Below are experts of layer 6 (counted from 0) of a mixture-of-experts language model. Rows are named router (the router's row for the expert) and show model dimensions 80-159. Each number is 128 + 32 x the weight over its row's rms, rounded and kept within 0 to 255. Numbers have three digits each.
After each expert's rows: "gets" lists some tokens that make up at least twice as much of what it gets as of all text. This comes from a sample of Wikipedia text that the model never trained on. Tokens count by the router's weight.

# expert 41
router:108146148145166155149102131100133125173131122052151081125185169138163124150108116148172115124135107146117125109090098147138138119119093132111142122108093126128143152091115100128117156087186103125212110169101072149067209129161142133157102094
gets: "er", "on", "en", "y", "in", "son"

# expert 12
router:119146111113119141104158110103098120122200159045104110083134121095174209097103133149126108115095150171141171169139213068167111154126146152143120152114074147096143130087174087072079119140099169148202141143083102142147080075138156113197172178
gets: "==", " to", " g", " not", "ed", " he"

# expert 26
router:132099164165094099173131142119128151052129131127133153136091131141072147124137186142195141157120178135131119140151160120138143078093083158116136085115109080093105102140181114154100151161088139161056150106123106091148175180094048154122133136
gets: ".", "ation", " p", "ion", " time", " age"

# expert 7
router:178145079151165123111163132071109137106142142104095187186119137098164170083141142157138109142073080108093114110110111134154152179111120121114069142058080166107063135131130171121158151117114122202124108178120136143157194135156114069094088105
gets: "t", "at", "b", "g", "r", "v"

# expert 15
router:130110153106127113145170120119105100158222152111138134131120080168170109214126137059139141131067156130134109107158101172126100173101157092110135133138140178129112077086147126152122094161147123126198126088148072112137117097115148117140129113
gets: ",", ".", " |", " and", "),", " he"

# expert 1
router:137129125157173168135130123145199134184217157069133138158131121117115113101143028155162108122123094163136136147165147128174094130110137165146102146116131110102115133201124107139135159103122156119116153134112143133171090146144108176126165100
gets: " b", "b", "\n\n", " |\n", "B", " B"

# expert 44
router:134140116152146119140183183166142117112101106184130173114068166126100193130085067043142116100202154124132169137155105154138171141143196111117155119125135067142103134089115123075130089117166125164153142153118136082151174128117089090094143116
gets: "2", "3", "0", "1", "5", "9"

# expert 17
router:142072045115144170122112137077151090107131115114129058116137115136092162145183098054048118075145142096113115148127131167169154151075098143142127192151130121118173147093167167113060134115141161134141153102105087134127166118130184185102121115
gets: " f", " n", ".", " t", " ", " F"

# expert 5
router:104138207108156101140154148129134123167092090182118108066073158120135094164143124132149143070137053125132114122140164135082146160135152119099082121104150155141159131168155115137087162106120159175127164126125142098128129123139101202153074114
gets: " A", " K", " S", " E", " R", " C"

# expert 33
router:114170098125160081103147200130143121155208146159167090127100180093113167130150141075105126110106161078135134119163141170115101055101135157198098116143145093137164127126123101124102109149085136150138147091098086106142098121167180121154163101
gets: "|", " |", "th", " the", " from", " his"

# expert 43
router:159139107131167083097194104121149156119101119152127097089143131126136085130134156109060135136152103121128112100117157102138102074126079180112179179077149145138161134145081089074086120096153119131165186066152152139145064118101096141121139109
gets: " the", " The", " ", "The", "|", " A"

# expert 18
router:074121149145124106111093099153061104182176140166144194130108198121164134044116147147160117129087086155166150162123147185075124151092123166134146154118081106114142134109128128090111155155119123089135165108149074135108099064155156140150036093
gets: " of", " by", "ian", " for", "ia", "j"

# expert 23
router:130121151127105133106086143068139142194138152095134118104098148110132123169114089092197129100135091164157169091084134148086104133163112139057098081124159128113117160146116144136170079106148080080134159136125132159107147146141070175162084117
gets: "ia", "0", "9", "a", " O", " U"

# expert 27
router:170080184119079122110101072126084102102087140131137134128126133139162112085081172103133147121131066111152154165151068116119121148171072040095096080156132154134134131151144132108139113186111110127072099119113098126151160184094099145075092179
gets: "0", "9", "th", "ing", "ical", " early"

# expert 8
router:152157090092127118169193109084157149106082142177114119154096063099085131163093161111150121142060118156105136120123134125131115182124137104082117104174178068124132121110155159136141133180158120132135118147096129157166178131082198084090136125
gets: " and", ",", " of", " or", ".", " but"

# expert 45
router:182134151145070167127057118104144169092114145093207132147125083145103085201122126168132121098140151127187113135145144118153132138142164122149141115156140170175156093127165185191134172182126117090097118166154160114129096195173203103124135110
gets: " l", " p", "ur", " L", "om", "l"

# expert 10
router:109112105116129141104154137142152148153152113177084170070085153119121075128131157211094104057089130201183109142122157123107087104101112145127104146183128144136080167187136080156140126037094085141151142134126108110052169112137108090152161110
gets: "ch", " ch", "ach", " Ch", "le", " th"

# expert 32
router:138111094176125138072136161133057146109139134136113176149112081129174061102146122150164091110145145116113172155110153146086165124122123163117108133112066142096083135113130162179125181153107160173142130151186143126085156096204179078089101091
gets: "a", "u", "v", "c", "r", "as"

# expert 11
router:094145110140120126179080167129106081135140093130135113117121079159135093167114102098076162155089098134080139106200143103064156121115173108096181154103133166096108132124084155141111064085118145094116144089061171149124103134066120103169095134
gets: " (", "-", "\n", " ", "1", "\n\n"

# expert 46
router:122172083123086130202139111101147177159150106158125073107169084211174202132113116169102168147112116125075161135111112100110130140104129146108134159170153112058124130142157097105101123095137132171194153079147092139115106124159161103127099088
gets: "1", " ", "2", "3", "4", "0"

# expert 30
router:125166055142130079091126108085113130134077145138160146165116191089116180118106120090106174096155082119157170111109095094209068074074143161174095148129153089101118120066113125086094157148169110145113153150119125167122127149135071124070138113
gets: "st", "est", " St", " st", " Best", "ost"

# expert 2
router:146114126165175147144061120151168145149092077194149093101135102143098167157141137110153119108174151147067134079087089140126138079100114113118120141092130154123074150139064108134085080075143144100151117133118140143131100097098087123096086101
gets: " as", " is", " in", " for", " with", " be"

# expert 20
router:130118108142127130181175122150091161153147148147108101141176109142190077192136097146131090147086150111107155087116132081130137174136170065138177106137120146104121074108121111130135119154157149115181072084105087155157110150064147109167108117
gets: ",", ".", "-", "),", " \"", ";"

# expert 47
router:144123171141141078076133176130062107134084101098168113097152121134105117141058093099115183184087096194143141063142187138135157068075129136121072168125092142107105075087181164089203216166109130159101103109162097139064154127173161139152131111
gets: "p", "in", "on", "un", "el", "il"

# expert 22
router:101181076149192139140111085115131061167093086165130148151087113098176152185149136119121126098133130162106130140126150148165120141105159160099152084137138129111173096138112111113067118098199194117154111167157157163143107072151123102113162147
gets: "\"", "9", " \"", "0", " L", " =\n\n"

# expert 36
router:127094158087112107110068095116076121081115135149146112099158125089119106126060155083045166131163125071117124102084070135141160091155135099150123152071070101174110132121088149155153071099157077086110170095132115090159127151108175105125151118
gets: " the", " a", " an", " The", "The", " its"

# expert 21
router:130170160080164149124156109184185093070112070085138136111112109162111200155128067172099127175158151113164090113143039119158136126095118149161123090147146150130213135106161092158068097124164080174130116107168154117045129072141119100113191156
gets: "1", "2", "8", "3", "6", "5"

# expert 40
router:147130124167161178165124176126111179133088093120141096126138158105131146178151105123163153144116083099081174155124108128146155130096093089134157116115163117141152104147118106105105034121135103155087118181133153142111114129083095122147159187
gets: " In", "In", "9", " under", "5", "ing"

# expert 25
router:116161154104102118099147120181113147134150106139072138121161136136160122137127138159049115139079092170090088127149106144143081152129131088128167081145114108176096111105094126123181088093146121118111136087049156145196135100118111109153132151
gets: ":", " in", " the", " |", " of", " from"

# expert 19
router:149133155124164128113135109158156149073206153094096121135073130143103096141113059122110069131183111160126133155132140143122127070101080096148074129074146086143149124187139146145170108139081062154050212122155097056155130085195085149110118143
gets: "0", "1", "2", "3", "6", "4"

# expert 38
router:089124158150106113158094122156187122136200158193123108173113092090179126129142135153129126146138130118161139162168104110158093090117097122163111118106133061082129095133069126153095105108086101120105125095166107126177148177134160184080114130
gets: " |", "|", "\n", ";", "-", " |\n"

# expert 13
router:184157162153075173095086157157154115089103138100132171093138140165148146156118117149191137139095158162055197084186230044105132135156127153130130117183108124119113151109158093087129076112100146148134064193123120105128115101080123195148174204
gets: "ed", "ing", "ated", "s", "ted", "es"

# expert 4
router:149094106132130114125174077135142088082096102147186121106124148180183111164066134159128073121142143128118112127084114101111178146080168152139130089194178118075184080125104132093115156154176129131146154112088188138087088125115133132124168065
gets: " ", "1", " cl", " |\n", "3", "%"

# expert 29
router:124166099118112106182130117162121081168119097096161058113165113121085130062106108156126157138152152173162091132154113106204121191146140110089115156177191134096134160132124096140155168153167241154145136115114142107121157083103103111075124155
gets: " c", " C", "ann", "C", "N", " R"

# expert 31
router:189075130117098119153132108130141127110139188065133172115107151101101122082098182081129139075106081128166093139102111105148116128078094045131153167114166090153087176135124143137116113123128098172067168144139168090182124162058149129100124174
gets: " to", " by", " of", " the", " at", " from"

# expert 6
router:127156116093133116111101118125115125090195132090108048185136157160128112173102115129085083145133102122103106174129145127115124144152132122119096136153160109129176155148124084138148165136118185106144115119145169118123132113149078091175160128
gets: "–", "C", " C", " |", ".", "-"

# expert 16
router:065108169127127144148074089113149158093103151185060202089138158128060144162083090055175142133163157108055143112151146084059143139159166081179127116127107087146072115139106126113167104162112204101131081099163150201122180162144132133122122134
gets: "-", "/", "\"", "–", "i", "ing"

# expert 28
router:081165109107132149112056146155099140126153175127105118091179089113097081121136202145119123137180184138097111143077050193097144073086184168122120110128166217160082106075116110142147082123146089136144080171101082104167087102058139173158122135
gets: " was", " is", " as", " be", " were", " are"

# expert 37
router:183138109079106120133115184111137127150158101165134065102138086145129078114177083149119167126156127134133121120089128184118139149095110125104147172092119125160184133154102113161123146097194097095130114125124104118130120121157118153160078138
gets: " H", "h", " K", "a", " B", " R"

# expert 14
router:133154138139138107146148143147125151093044098144175127194070093162113150072206157146155157148139116085142116194078116104084159106187079139132124116176146159144082156153158171053062152089070146143222149176130196141152097124117164097114116096
gets: "s", "it", "k", "z", "es", "0"

# expert 9
router:079148091166131119116117106091164171132105119136103112165136093143152137145212141136136094155079143089154093122157149144094153157159109183091087080098143108094109133147098132143183128094169147145094079126060136157106123176118175101085119179
gets: "0", "2", "V", "I", "ir", " I"

# expert 35
router:129079137129152167194102147103165119106127111122123093158151088119090111111158127141187108134151156110119137089149174110118136088205119126169149161114134143198139148177104096109137129145075129156219139135138158101081162174180118122140185204
gets: " s", " h", "le", " w", "at", "h"

# expert 0
router:153133203127135132088144162147131124181191166159150143127114186111115150120167132105139105098121171164149117109146098192175104115134121186181140106139101145097157142094118119051125168167106159147138129148181125128142072128162156099105124114
gets: "an", "–", " team", "g", " game", " County"